Experts of a small language model.
Experts: 24 experts in each of 6 layers, 320 squared ReGLU neurons an expert, 1 pick a token, a sigmoid router.
Below are experts of layer 2 (counted from 0) of a mixture-of-experts language model. Rows are named router (the router's row for the expert), down (a neuron's output weights, with its number) and show model dimensions 0-255. Each number is 128 + 32 x the weight over its row's rms, rounded and kept within 0 to 255. Numbers have three digits each.
After each expert's rows: "comes before" lists some tokens at least twice as common just after its tokens as in all text. This comes from a sample of Wikipedia text that the model never trained on. Tokens count by the router's weight.

# expert 13
router:082169088079112140110122137099089179062118093082159132146159080154159132089126134062163079063140132085045099147152130132171117147127100162133161121086044071122144181121136161104118142148148088165122099060106112102150128184113118149110152137084182107106149094125155136187158123101168146180141164125202133156124162128095112127124126132097094126124059132198124153138127033177173105182121153109136166177126106092103205132128114106108148103096119110157176079126152133119070184131163104122187139198159172152099109150121127168163163164125147111077117097126112140146141109142112088134103115102133150149104143095174166113169079079130168117105100108094128155100157152083101108156143111099127108158062111163080131172155128108133141082128121131162147093148122072114148119089157063
down0:109150159086105108147097130115095136179154170174115146110179107071138152147124143107132130132088150185050045126132190093168139170148147126111105164117118181098127167175121158120134171141111106112169135159151127109163157103124118146162136101106149136149175117166156117046129126154180117149103136171087143121185134132086138092147109105153091138110158121143108133141116090146148117090081168164117120118129118121115077130116136084056092061144122099108132054129255156097123151155168142070099165174093102099174136144178140079122172112143159162213068191071158120135110181119122143169152096108150075099130172104150128088116094098134143122149124069176159098169128133162128129158165172113147127041162142123095136105107104111135145127137144184086164184154110154139136156130132100
down1:134171116193116127091123187185194088156107112123074112095166130095172134175193143124125136146138165077156153150121144172070085125092221104139115149111082134154154150111072058112085072161072156163186125146125115112128195090172103096162101059123191122138077142081104166101110140133126170086071129084172186164143127116119117131142171114124109075122192142098170123144155160128121094153140120161087112092142167114155107151115148205143130123142097118156063150119114090157159091111154095115091089060158122131109126106123111089115106118159139144137174141114096150100154160106085151157136080160171092113124154157072148210139144089099109174159159174146161121143169128133163099086129141160130165112160130115117146111111144134102156167166091120124118114122121213143193106122125119
down2:138089151101124146145155103107145117185136209127110148153145096137122149184111144102112092122167146115173130110026133111085187112173131169141149176122058109135091158166089155103154085150136169108096123143111118144129163149147160101200159095154186121098211189125139207189120137105097117081120069105146133116144107203120136124111093103091113106094132167136136130177121138130098071079106150160138167173134109176140124123195105063162109152083152089115123122096147087163155128136176107140127211139172144102096128083123129118112091118116083190131139158057108138166113193114123141107111114168128118189146128089184114121100109108086170119058123135108181082163090140129116118131152134083179120145144067135136130097117196124165120153116154107138114163132090095097125106121136074
down3:114119083111131085113165172092099122175130127101141151186109129064173225115133084120132143179154155125149141109121110121150149148067104185092136151153123054138137173178106140115122150152104128193145049105161178110118140160131100121149122119103190127128131138162105146141078108094125164131146141119159114100115130177119159118086130133122083149100141047070125063145129133159117142114112119113110156089116112112125164094123184124117111139038113148152071175136127087103099154178094147169138102179090143099096143135169087159130090138162071126127093114116120138080109151057169131130103158124096157160114070074111123058128116145151105119146110093112148084103076123139080159044064163109117112149089153109095101081073165100058120142127152105173161213141128136104184130163140110
comes before: "|", "-", "==", "The", "===", "In"

# expert 17
router:060131103063110111117123111169112149079107130118164097143123157147135193127114091055156069143160086105135098178150138140124091099146154148164154133078070105078151119108134160106101122149099130165155158148103150119155124148109128133140150142140107162132155102105071147206054125098124139184135175126165143129128113082121174137123149149143086120144091152171144107081197137167201072157100102120145099122089132140119157120091053194128145107126099136190144097133159123154137130140193111103130135206149215122148129102158123129185141145121134153111120132133089165168121136117145134154144168148129109177109141062164168145149024090130175127138097127139156173131168081073121133132160092103148109121051088110136117142160132124137139096119087105157181065196148068131147108098194090
down0:131105133144060114053052173158126157136117120166089147148162147113162144105141112102158077100128176102107173109173123172134136112159143176176154092139128109169187110124129164128154121174114153155157110121129129102134171123085111133099096106129107101087094161131132143195125122152102157160158107086153137154130110140166128183082093180113127141113119135141125093150119206107157085163091108103112105136087178102164172188111105171124137123137118152090093120147084086083139132115105143135110133108164148140091078094152139113153106110062166147145117109130204118159153159091127148146105123049125146116165180090129108079079075148143151146095147153108185094123114069173201086141155162093134150148051150106196132127121083074060170140086118105148123160187132138038120204117174142
down1:124154124113124128062126120148145119143176072091129096152121121067173148134191148154086127134147103175132063150081118072161156126123132124130103100132158154170140162091140101138126102156161102076160158154095153137166143174102110126106108116170081096188117158153164119076152137115197133107170158126133119145090126136090134107155170130126112098067123132141152100160139122087170044210124171118167192136152135133074124113130120230171135162128072142162153139153132158087180080111066162071121118056108129122161129196140178092109115135148127137124115127198145174092136125092136135166157193205164115139173106149104139137177153108142126118124172099130115041125105170157146126089108121102138164110133171137056146064090152072131114152146115132109169127134062131104098140106135136
down2:147162059136129112104099073073179168169135120135202174146104137067163090123157174134074080118085138079105145189066129119156105131101141117080055177110159150162109094111129119096161094124143139084140158151143104133108097159102163139104113160162151101069182113136138129169158152132120135092093090133122128155165173108122070078167140157089169114120128120108156092110132108106123085168178162123148167131134139133122111125130079101145142119136101151193155141111169099120231093152132140070078142164152187132111077139143147192111146166116130173122098179100083106161125116124142121167157119143162113167146127123144146160099081180111108181147142132085114154177131077048135145118144150166073109133092091109132178169127141142061122180137071104137095186082132113060073140148141128
down3:115094093181160089096149051113185067175128159102083159184115120144168100098133109155120168161156150167108117114155133101166162101112124151162179136161135105091122118115180143166130170111136156149162168164135114175101120096185109074149120081097113088122144125113147196140163089152103090117109137120098153159141110091134078113153183090111192095118118160106179141154182163088088139167162164166218158093149111167079144093125087164129138110117133111131096139152122121139203130104133069167144125072106098077114164121134177149113153166139138125128174143116082100154115115087172100130129154147074120097082128160123160171066180136086094083036144123112120198129177123063113088104132126175139120111095122075148111097182100138148093162144101106144101125138180114159112143188103145
comes before: " ", " —", " N", " S", " D", " M"

# expert 11
router:109118103135115112114147125103152104148111057084134102129157180184178177067099128110145074117141096069140100132139125123162148085137136112090119133146047061129139201082098084101078122165101159170164099078096152105137151159118140127131112090077132146117104102087149167152108208134159134139191181136176172100140106071067153118121144141181088142134146088151157091116137154119178142164154108102151117153095055087111149121122108118095111151101115105151105128132101136078099184142180112131181124212126166125085129130127130142161147153130141105094106136127059156078137130157101070138144186140143093128169117161139109171116097113114147180106055138142087169128138172088098132092163085175204131087085047080105146145148151125155106127104095129182140109139144091140169111111163088
down0:140148102114107132085071118105086084114090121136155190154105130124098106121098165071107140112133138134173158138056119116094174104178095122117183143128123167151142025152082154119152104117122131081103102094133084171146073121165201151101106121154084123178104131121142077066110154087092118171129160151165173120150115124137082145165141055147111162084162176129115162139171130117107162122143110190075076081186141122125128092129091172094092147167101107160126119116174117145172136082149146099112160136115124107172144118155141149088103145139163115147151186175093081109110131167097108146150026096159171127090114113136051071145167174082117129120121165116140112147148109103132135147101124090143113097137125152117184161190088194073127135153092056125145150121142160130125059174121120
down1:104157081089161163118128141104138134120125145075191125156080116116205130129076140187139150118121126134162189141087173148107167089091151172179165139147078154139091106137128146180121085146123125094072072118100127093139104112057047136133090118171075085181154125113143110157136094150110180108135101150126062120126115106113098120141154133126100045153113183190148146166133087142149063181111158151120072126091145128133129110187158138117152066083132119195138125101094085199126109130090195107082151125106106124150157105113143207132082162097146083093093105143143066090167152136142151093169114166143110139185103111148142088137148149110116097155166140071137086108127120102152119121120083132128115127098125126069111163053167134185099132136110114201139118176118094130111136162127154
down2:079089136102127126128068094125143102120130171132169143078100169160138142120200154073128102121146133126105109076210153164090168156132187093078160092116100094116111130123169169078171148121103074191068188112148130072093158098105102158169139120147113123091136096139119120142124120117136095113159153133096136174098076152084120158124095135138080097122145161143147127062176123117112069204105155130179152114126107105076093077121108068134135136066140135121089101120106088139186181104086102117170105149118151126103056171147128145214105109133116161136151109106145156111138164079064108172096134138138130181155120179137142155126076105106151104140135135130135128113083140083105158106139173085101132098064136155114106138121133169178112151168088135066067103171175116090160067102077112
down3:161129092169120078168160108131163103152122071149140153144088169175118129117111141160124091143185137107131067122145139099151123109085173187104112106073145163121100074088074141137117127170156060084077151110117161159138101113149149080126113120134136163085122170162136112127156134138101080166146136110101115177149096128127039100130135128158093090122129185119124105101173120098128170086154147130148154140160128110160141081084178102235140147131139140115186107154123157082090071089144203142148171153089128168164170144118154122087127160075171060134075101164126122130140068201152114042095139118146157142136156139115104119142212133119109177131156130130138099151131173099133092158198112132119114142138190120089150100100117144206097082143142105140062160104115124127130112115184154
comes before: " the", " a", " his", " an", " be", " their"

# expert 12
router:167160065125117111122111110125128133102080109113101080114057173168182150101068064099129100058158105149105145089147139162114130068151139138136133152061149035081120123119121124161123111146121165147123133102125096111098112166086153095122153173107125120129127087156114113161142092067208132144172168155141130193122087145157140132136116119113090111117118156162188101162202105143169055136110123167142137145162155070116139116110067133126132131129117125118139089170129156105135116114129115088187096183112145139191145109133114018149142175174141126142061111132061194174157121145052071136090100095131140120126164175120136132106126060132089108113081149145105138134118059123125154101172118135162082155125091170181146096147123113143099106127132150159185124177176138134145092150119113
down0:130144128137080157167112161115099132092115138148087132151076123146155099174159151106200133105125144141119078107159150159150133095151166106113191104123095159120124152109097138122100097197109155149153138141161104084154093117128162182142150083126091117079187103144121144167165134113141167133114109159205168090105160127070105146106117124098135108060105096149174097122148094111094071083159066086172131153171146086136089128136069105103131076135125149153096113158076130085097169192161181103122110132096108081131135092108199106109120137095114157105121116162062174133148109087154139143161120122121130153121094117108089108113162166156128130142083135232111107133121085137095187115155107115065114137085137072195104080113145097096123081109238135125104091160180127136157112063147076
down1:177180129115070195149138166124154164145098097071118126188164111114112086145084146149095100133172150093089170127093100074098089114201099150095115133089102090186121089127129062121207132168108101139109164111100158176099133138134133093068156156140153066093163075107121112115163138092157129159163138148112155203142120115084134146153089059131120118138131163115169095120123116105130124099122165202138100044140165102163185113115035165161127148116073141136110128168137145132218152153108128147123116122137158110106149128074172109117138112128156191153126096136109105139106118126143139108114135078150104154170084149162106099071089164085088117127084098183093191086162175127155155131107102052164106131170163144139085144098114130144130076138150068101115137127138098131138134134114150
down2:135159130107171142086120172149068099122124156149168136133126112100121098117103155123154141144159129136092096129140115133151103128153130113104102131084164116101085094118195114155120171140156106125127165099123114143190122146106120156121129177106151096166091150146136138158100110106107141114179138149099103088099112071156156172110167166116184132145127042127117100117175161135078153143123129157093152091083092148128083095141202134100156146170151155173148109121132100081096155090070064119077093139103122119047116141123113117121106137180125152148172129118104077103171198148209065107195062108147116134174162182146155165161100133181180135095153086108208159052090182134103157140104142125058152175132126182112079101108159165157183106114100158118110111134157152067076170130180131
down3:082143157146123105107145149069092127033134174110161115143100114124147156123128143126077112153161145124182096167180142131102118174113077109127083133151159136074116078101141178145140187121093115084086119121108113123132131208142154086163079116072112105158126075088079227161154129162109172215129095081134119197122121066152157125140102110130124199130143110073158041149161130149104158079109136144126143131096112101125175115111146147178143160129137147148144114138105116145179169092101152106163094125087199087107122071091086185106071097155137121128174111112148110155158105155144097108157087132161052078161118114114121109129167093141095112130122168181119199157128122149097184164118122144104104153074100134172139106150113215133125166149133124118095133128107126128114132124135160
comes before: " of", ",", " to", " in", " and", "k"

# expert 18
router:133151104125104190150134137078175087065071081152098092162161141128145234081081137133139188111141130131110090106092137120142082125104143154038101111181112120132093178115130122097120118133157107119107107134133121084152150149092148129134117138098148136127149164116096122114083118114130123181163163131166112113116127093103147101124121131116123075094087093131121129088125104126171123201187072128120118153150097076144178140114166148107157135092070147128214133084104132173162204066173125131118152171073142119077132138134076151170124153117116158067140109127099107134135076165102103151094156121154127158144143146119169145159117074149101066114103161112090157151143133099130158139150059188169100074115047178099127161176118086136068148145035167142170128136121115161165099107143156
down0:200113115156134124183174143101173137151094155130132164174131148148146131093152099101206140155140103097132118173126103142062161136106110191177076119149154123160168154175116141139145140133174132130157162092119160131089165134125154135086163122091018159137129151122114155079158130074078136143043139077104116175191131169162155122175129126119148083099078087116108132067063172086124106139120153145119068133139148189174112129095189208167135090094161124105181061086089107148143127134143107171157118135093137107134169110125149114110092099160118112114079154138095131157166157173103138108184123108134147147157127086119137091132120124176087145116153139101102129136113153130181149110107063159158122167139194154073144110108168111164088166071149160152120154139132135167102158118090194
down1:094115164132130118102137084179170128103084093131173138122088096113163089147160153177190129131176131152137115117113120105145120129149145176142078155075104183132152130172107109182117161130138156090095129137119208170175108179116140077129196130086191146092168135141166082122203087131148131099124152178143119097106108105161131158112157117133109118187119157194113121141125166091108046139173092095150151098149134085113130084094194143144108050139154105140130170119091140184093136139091095143089189128135151106092088080052179091138106134137131148095129107072094081123130089168109115133125160100147149107103108177137160144100156139111074100133132089175120145099101147153104092125174107139125167084130140132088089166061131087089177127074112084143114115055083117110169179104140082
down2:160124138168122128116156149125125131139176124137133036136118100145170104109224084138083137095112164150127150109105155155130146125141135127153141105093043085161118149131131167139145111169202129135133114120119119158095199176067038146061156160128052151134099100158130118136150147106098011117167141113117150143083158106159129130127137112111166078123101104112119110115100098152099118111109179105159131155145139103132153135128073123174139127147078143158072169127122155115108165107135149115071175152081147101057143147135106109104044069115166069122108185087113154122094097125120060124103105155172150123147156124118120184090128150137101132080181133067102112065100146134131120161154117121089170105119153141166184104085123134144146024157100094110114144127135149119124099085153097
down3:144142055137124126164094131119159165144091141170079113148102136148138121134164081113140169140082111144152189167106123092193129166157057167121101136138163149124070173142155157139121096141150131112070131123127094091132149141118178078196114125172139108137125187032120146165155080118121127136102085091111117111080147173108104154127108087112200126159078121155148150126125133126169136207118130128143081166137127115181144166110117134105131130128147077151060147093102120161094119145144184084125147187157154143164160121116120126126124148055162167094115094175158141111153112070140145123089142156153107124117152104075133125130170143179177169073160129115162176128171122055171147183088111111199165066088184170124084168068123136184134100121131057120144134110095160125124174117117089
comes before: ":", " of", "==\n", "\n", " |", "==\n\n"

# expert 2
router:149091073113127118099168123113109082096127128127117124131101132120176172100115110071185100104206104113052112083162135153201129109125153147091127176132098111093153128136114163173160102155122083136121083079132137079074126186113138120149137181099119159193151135152110115129125095099124135088157151102120115167076106094176106101147098121040098171103083163171122114195169171123193078117160148151143109120128151131200108135104170154113104120112070111104192112161128161181109123139067086121153074110116146132110137160172139126155116185174150150066097131139114193127177115145108103178128122108140149090154167165123115118120062166162099092166149103144060160101194124132119064087162119105155119147143102135116119122181154115181102145164128160129194117066140139175147106130175131
down8:198200139136144123131127095170129131129130123152179193082155151161089136143166098088144170111078124101127182145155151095129027163122118095142109144140144130100121155095123139177125107123107159059155121157170143108219116139098144132123129176080114144122174151135147073142137123133117064183148067089129145119123143198151118138113146090159107093164177134156152138127040128103091128147171139100153159153151082135097084170119103161144144101126142136113119145164131168172119162113192159063172188105132152120099146143133103104098145133125140122127126141088176113083159106100161115043073179098104130157152151145142141172090123125120147140107067090095158141081118049129160114142074111180179138135100116190064135134138111146119085165179129119157098141128101071063071098128106142
down9:138095095050144127177098123077164048129107163098142145164176080062142142116129133169209145163099149162176092126116121153124144125144108127109115072083153116173059155153145123080147147169135104152108124129159148194121117131126132131167120121091149131138122123151120137137122168147097108143140124166074044179156082154111130137137180173120166099058105059130132149178104139162149119136107121135108140152134125166148116128201162091096117114110155132173145142096135129137215129088139098142095089131077154160172139131102172160235133105121175108167106128079201185098152135148108176127172138168157103180170129154152194071163081134164168131140154130113152081107144150086126118208137137145125086145170153123092124149156106122121135105139143110112113093163149158142054134163156127
down10:081144143105140139098134092085148125103160113105132142103101165137138182088114099136102136131093100134163123095181151170140119124171172084120100219089153143103061103094060074143200092113082108160136155080100056110119137178144155157130158100159159092182110159186142104093116025157116156117132150163110161103176162169120155099169083135114140153095167175137132125087114131116091090143154080209124069112100171132147160083141164138121154118115100102139119113121139115179136106136134184162137087137092193102128136119160122196165064144138051151087116135068127184173132115138127128129141115105073187118147088090154109147134121151127168140158138089198156141091167154089101112162109116159101152104166153099148138141160122109143138154106090183127081206121147141124124099154150107
down11:157089102103122153136136148104159122158137108105084121126109132166086146181161155120072102071161116111088133079095125178135134156109129117142094081172136115077166130109123136173124098104200180107192144173144146103168102105170103071172140082111145144147094094139073132063089175119127181090137086111139122135101081135110089082152117141107081102113126111121115171153131082183101120170095137125130133147070071149084105175175108098152147098153085189127178221132132171146137144136144136177129109133042092125145106101083166147089071136143106155092126125087138137137073101152141098173077086118149129083147173165130143110082103133128141108195115142122098121032090146102087156149113160137126111103172074107117149098105193124160140131104101141157156069100075096194116121124087131
comes before: ",", " of", " and", "\n", ".", " in"

# expert 3
router:157194095078127163108144203179165170130126118129170081137136123147138133125099135106111092101138157132147160125113150139181118146129124092092130149099100052035157192140143130159108116154176121199174117112086132088165165106054195124148113067131125148122136144136083186139070105129157131162145163126164151142104088129162080143143098135067115151150103140190109104081138049141127111144110119112134066118113086135118175107045134095141104149140127139134153063176129168119164106097108092096156099155148128125143170120161134134127113181155122159128120151141098164134155114157127110147123080110152138124124107109153129159106057082125166086102065205164121116161197080131121135113157147171161130142107110156107111162123139143144127111180175130220142036124109122165106135115195102
down0:126155129144081120077095097064097166132064108148124090119108141125118172118110083177128128200129064178082095155188148150149092122102102148139113073102114128142103146132101088155114099114144134150083190174093119138120145114153108150141168174138106131078090091136143167134149159107128142101086136136161125161153164171168101195168099170120143086143152138133076126163121152076120092102135092140128177096091139145117175107112129077112176147096131086116099091137122116158106108135197141143139165131132128145179175141103122165111150088103094184162126156072147154083141132153106132074151143055058180169094098146166090102190108125164106125112142163076094108163118121125157126130095064050134166187174180145175216158131092102134122172130133181106133117089072150161101095158133079
down1:196158173123094079201135102147135138099144201148234081085125151125154110143176125149160141093086150091115114135098100152168126132118125179108123108162193095103173105118148151131128135159089110154139169097121100128125068137121116071090165145135148115098114105166091144205120126134148145225105104114168156087090118169095128104113161120136104123112143181148141151148155129138141151097120143160140106139162121186122147131159127063140162122094148135124193155172147167180127192100127100090127144138211178121107112134112091102099162114129084184152130182135126133145157122113067150093093145122069160179104078098120125093044174132127090130094106087074167097113145083092098126141104137135145127129166099190164115154134103136152083094186122163131139075089138150082056141100111146
down2:135127129152074089161124157126104182092122205124110130148136176097116117201186172137129172168179108170122130063129129129089177150128076165152107142144127138126135108139084165104174062170167182167120119129161153139106112125166132124121093138116132088122144115161095136147130157066124097107161150109097129171094127081135120153094151167136110147140134104071075134030160106103137119137178086145111083125171180124108154121152117148053110179097134176126126087128128166117203142112159107098128160156162063141164064135122175118147145112134134212136141167093153146135143102167209121127122120154134135121149116133151114105196165135126112084094122143142162160167150138130151150099152093123038172171178127117099136096106099189139122126097160171133133111070140174140102116145210210
down3:175160144136028136151118140133093113120107215118156175181135143197165110078083090150142143128130127142109118102089090182118124138101115171082113122145086143151076163121090170100125119113087056092167141116122157123168120189131113156172088162124063125140196106186140137096144159114152179120113107072117142108150132187068145155079177099182109151094139155126132154107202135173080146123152135105095127126119129107068119081149100136169059131119080121124130132103093127211152183085115123138180085135115139158116121115150186141172130126116166144040134094139113110149160139154141130163049114146120159105171080104094140100160108098173132169156105138159113114126140100116167118200143158127192139127138108107155097062118166158166167128105129112130141087097127155090153114128088134
comes before: " |", ".", "%", "–", ",", "0"

# expert 8
router:098175060126114121123134155148176137066119089108146106148129136135162156114086106074114139149094156166080077081156172159202064152125173136137145179087119107157101154106130178178170113146111109124066182066181112087073107078121110109124155165098155140162159120136162099177128127147146171101190145100192126188142092150104111075129134090137105130116140186146151164109120127210164124101111110141154124128138116135134107107134139088095099154128119137196135087124138189114110161135167071121138117142158122153119090107154169063127119155139122161098109140144092142140127152149109159118160117145160181204163188156110079149119110123077141093109045140203090127150154079099135082113166128152122088124100134130084141174173211098110081167154100119160115109082158073149144102116161135
down0:089119048073098177138145103139100160113090107127082140155170135116172148208103096160188157151120125118169094119194109139092096162110099148091118180185122131086157156061175097102158077162136165126176108086121117147121102106140173184144097132133150132129132109089123133068109095103146079185151103115167137188125091132174091148115123119178150147171134129104137125156132150107126160095124141158074107108117182128162153113075166082154107091123078097174099073130153127149169088118156108083145086145147130144145150161147185155135155100132041153110189099142139105149173119137175147134093119049169172162111138157148112111127176144112110085112069142075154154119113132117152099134082128132120118159133142169091144079134155163134157157158135109144199107112172064152212167144174086
down1:138211116132109166135115141163147155146111093086147084164130130150178188117092126130110182094150126112130072081119105169081138149138161155160150141134178114161124088141134126156148096123127077118134146087110086172116161141121144130115113097130130141153173196147108109146137105112161179125133146066111090123181137109139098131134133114148161151138101127161098154085172131107098144165115092096133162178137071122126133063107122130129125111164083093185130135127128091150096077083100118046151154122120120146093109159155166047086103156139071162169147088130132087237092143178152172136111146150104121063155131170105130201161189098093146169153137120129107174136040109141134060153096193056141145083087144153121126111129093127093167213137116122165115141107136168125131146094126057
down2:112135089153162140105115174158166098171132176136128080151077133122157132118153199145170065145234041145135130162111153133151153151247149173093151126132147102118152171126126113165134161120161133172123086091145117048156130059126154105113099096108175136149108112132127115108087134127090140183109150166103153115121127121091140182118168188138136098105159155144093141137089155186144163104169132102109135115106112145123109128100109104122121139112137087152118132093096102133135130150110136136100193088122102186144134159111113099110145050125065116167139147145130207181144129105151068165177123136196152141053117158137103125132127120147140105172132073165109164117130163111171198049107164180114111131097111115109126093133159133082119130158115152146184173149212168115136129095129147
down3:138127038076153103132125137099138176078120167130163133091148150147126128137175068131164072114130133178102157124119119137172014185052177110073143074168079103156094110151175098112160133177152089133139055088140106133103131160145093178215141101122147098140142155143137108145155141136122105068111166139195187171199147174172121138139154165142088123156116127104136103127118161125171119123166125119130105094149192114183083124123154152107128123097121167149116216126147112141090066082131149141108138116104130153133101155136167081094051064134139162173130153102113145105052139113167137131155145182114139143135144118137107147157107107117190120179101107168129139138109151125090127112096122130084115119157132086090147157148171166195094097152161080130143097113128095086118138121097128
comes before: "i", "a", ",", "ia", " (", "\n"

# expert 14
router:046132094101139101149137124105129126043078070145149066141164143166193121136121117032183069129143166088090087138139126145163117145120143130087155128115067071123134129095121134197081126132079132175106120117140167100090114055117142146110162076118184127150127176142101163199099130054195130147135162122170143147114159134123111140137151132111136114142050127181162114135149113185168139115115150121165111134111117108110161137146132135108162103145108118132155134174132111076091137119159124101140176180173168139103156163143146167143142148104143105087141098141113176131152127168133105153119153071135140125106175110119072066130066103098152103148091155116080173120127068134094120122141127159193172162045100087071133126158119126138142070133082133184190070150154119162139153116163137
down0:182116098128119163117149141127115104064133117172112126144132116118109078123141175112087099070112122103145145122152102226157127105164082112236131125143091074056154166090178156075148143129108160166158085170100135142161117102069130136158084135116127130127115137113128145172167113106113111088127126141140102129091125146112078148122173140137123130188114179121117126171137177143173162160137058097138157105141131069093077065130072145107117151145098112077155118096097094095085137140130150069107108134093145077094140177142134137119117158188120137077075053103106139086136107115062129174118109063105135149131137120101131162123111141138121057145154096105105106131131157137162148030161148051176119123103095101158141155207169135146125129070100135083193138124112144167147124166118164
down1:098089108162135147181144173173087111073127079143146166119100177147086150146127122168152103117072100074102123134090118128044112119097121126099163113115143104126181153084048120137173185067152114086171116086148123196106129117118122122139123163135092192115151148095167136102083085088161109153166138160117099120121075147139154150090165115155122105072113177109145159126098134115151083180190222094103189127109160114111164158158114098092039113150105142139110106138100149166139156155088098145111101038083081090132130132147102121124152093104170122155090151132166126220169170102150080090131094082127126144098137131127127134125131175113133124203151047098129148162129172107132150117109115106119121111108135144094147094116153120098132092155117149213116128109130151066136119118082144
down2:149108150099130137120099161164119153125162147234124101088097108148123124168129158120136142089118091064085167139084126139098069124127175107158135099090171120075135070115143140141097168134136182132195156112138072125076120139067075099122074093151149165140104138116122175095096104117044117104162085102122116051097120126140101172131121107103133161077112095182140124184137137049112128131146089115157101147073165101108077143105092147084161119128104154098099082123160103159099084130111088129116128108085130146099110101079148115120181190108193133148112175075157134140048108072167137086101119134105157131109150082072133081140128160218144146081141129145159137131173124165045185176135119121181153086105106120160143099141139154113131137150151178119138181100141133132139126126112144
down3:142101092146152066143152124104139151122115120156137102131126193193126209171099138117118058132158135148174194101130077143060153103138166139138170125148103135132113117068131171194150163178154189144086097136087157131099095109128196164165132073117084146181143148120132083111159173072153099148118134147134133138125111079142146110122110107102118070130140153145120155183129097155097162170100130146161153125115092104122096199040119103095172135184130054117122157073100060127080130101086143150133178146145170100120124175138175117092113096094110118114103159138124145139113161142130131122177150110081138160116186112121165100104108120112158070093118107128143188174080093088118160085151088110089144112136116088085113111188130155112121096196146113064141117140118187091121169119061149
comes before: " a", " the", " been", " an", " not", " also"

# expert 4
router:091125159144132174096093125223196160163154094155177100161151124205106194112124121112150124104117135174066138060141161154083096112081171046116147129071105129141141137094175142145110101168161079089233189125052130094155149138089156126135121141103153114173136121145108128163122155121129138150099142092167157120051091168210141130138116090132105160107115161133093158150226084106144137108139096102148122136134104107144198120068139136139131164144105100140144188152127145182137139124142109117149153149146123179115066108147164171138107170130142122135050082158101204174163108165080111139111123083159097102171109120134143173114107168153114099136091131131151155145115116113169131110142082146142178178145072125104126136104149127141120104141146140162125135146155096151098108140139090
down0:152167124132148138104153106087112134126133158102119121137133119084128175136152140163122126171094194110099125140069176141166138135113181090111130073104064145165128111081110107136119093126092106119165117120095185098112134161147150151141164176133164180102124147156077107199205169137128100179106149106147108162101122169141141114118143114111096133136067219166162193131113175095142131145095148089185126118173114125094127142139166072212165112207075164223099140169094131104118140143083178140113123130059134076111123097189125121156183149168072141089129169136146171124134116154129174127082113117158101108137092103110135128114057123112080106155075149157103071060145112111094121117139132125156146156099110125144147154200124132104116146109131139139076102092195103136097093135158072
down1:131077121113130172144140078137113203170164143148148187169132140130143124100144118157160124131177163101101079122178095102176104098112155114144172106174198096117107119110120102217154093164115150061182121084107151152047112146139174088132143130162133140138090083097104172088092139089123117182144128148105155116146118097120092119152123085137188086116136138141125243126118162135171150089089164082124121143167145130070086128125125089170143136135148160120111221127155153126172075122129144087095146029147096150104158152115062098155116131082089136136142087095161134159153180098131155094110146113149152141126147102162115136115141120156139111144138131073147097117141122108090136120162152112135136080182099111085107047128156156146140117094123143140123129135165136155178213071157060
down2:172141150127191172088171172108129111111182143110211191173108154184158112184095148127160213150125170084118157117108112136148154057193120120130129106095167163078144153101139152196166098102122117102144156104120116087117119089133129097126136144140076087139101106174157134152113166098135026093163125154150128152148138215127138092161116133111182119138135115130083117130131148165135133133140141122097169156138121128158112145164064134115138136096123218123091071120152071151110132108110139103120099135114126113169152235085129140137168135113163135112093151100132166077140069083092106151094121079111113164137145084085208123076163104131069119141137101166132062138128150098112127121151101165139140100133152138146118087142133087133089115118112153175132116161215187145159132136099104
down3:150138108100086118126129133161157147092177150159142068122112114143102136163135134159125104116075127073114139111092178068183127165160129105168147172158169162178174133163138108083151149139153117116158179133101083096147089123157094152146139115109107109115144190105075085109160087119157178153098059163092138109127148163118151133105124097098127079072104110145138147176169113118127085099082119179065058115132125153149075132144097062144135084130083157111176164114153113205080117075147098096112114079074081125090121102136155085120099064126128153108156078103146069150109141090147138101090125224130108160143159087082104116106119209164135151169114110158107131171103108119135080155174152192132110098172175102133086114102158121164113094182119143106164125171113097154169129062118121
comes before: "ed", "ing", "ted", "ment", "ion", "s"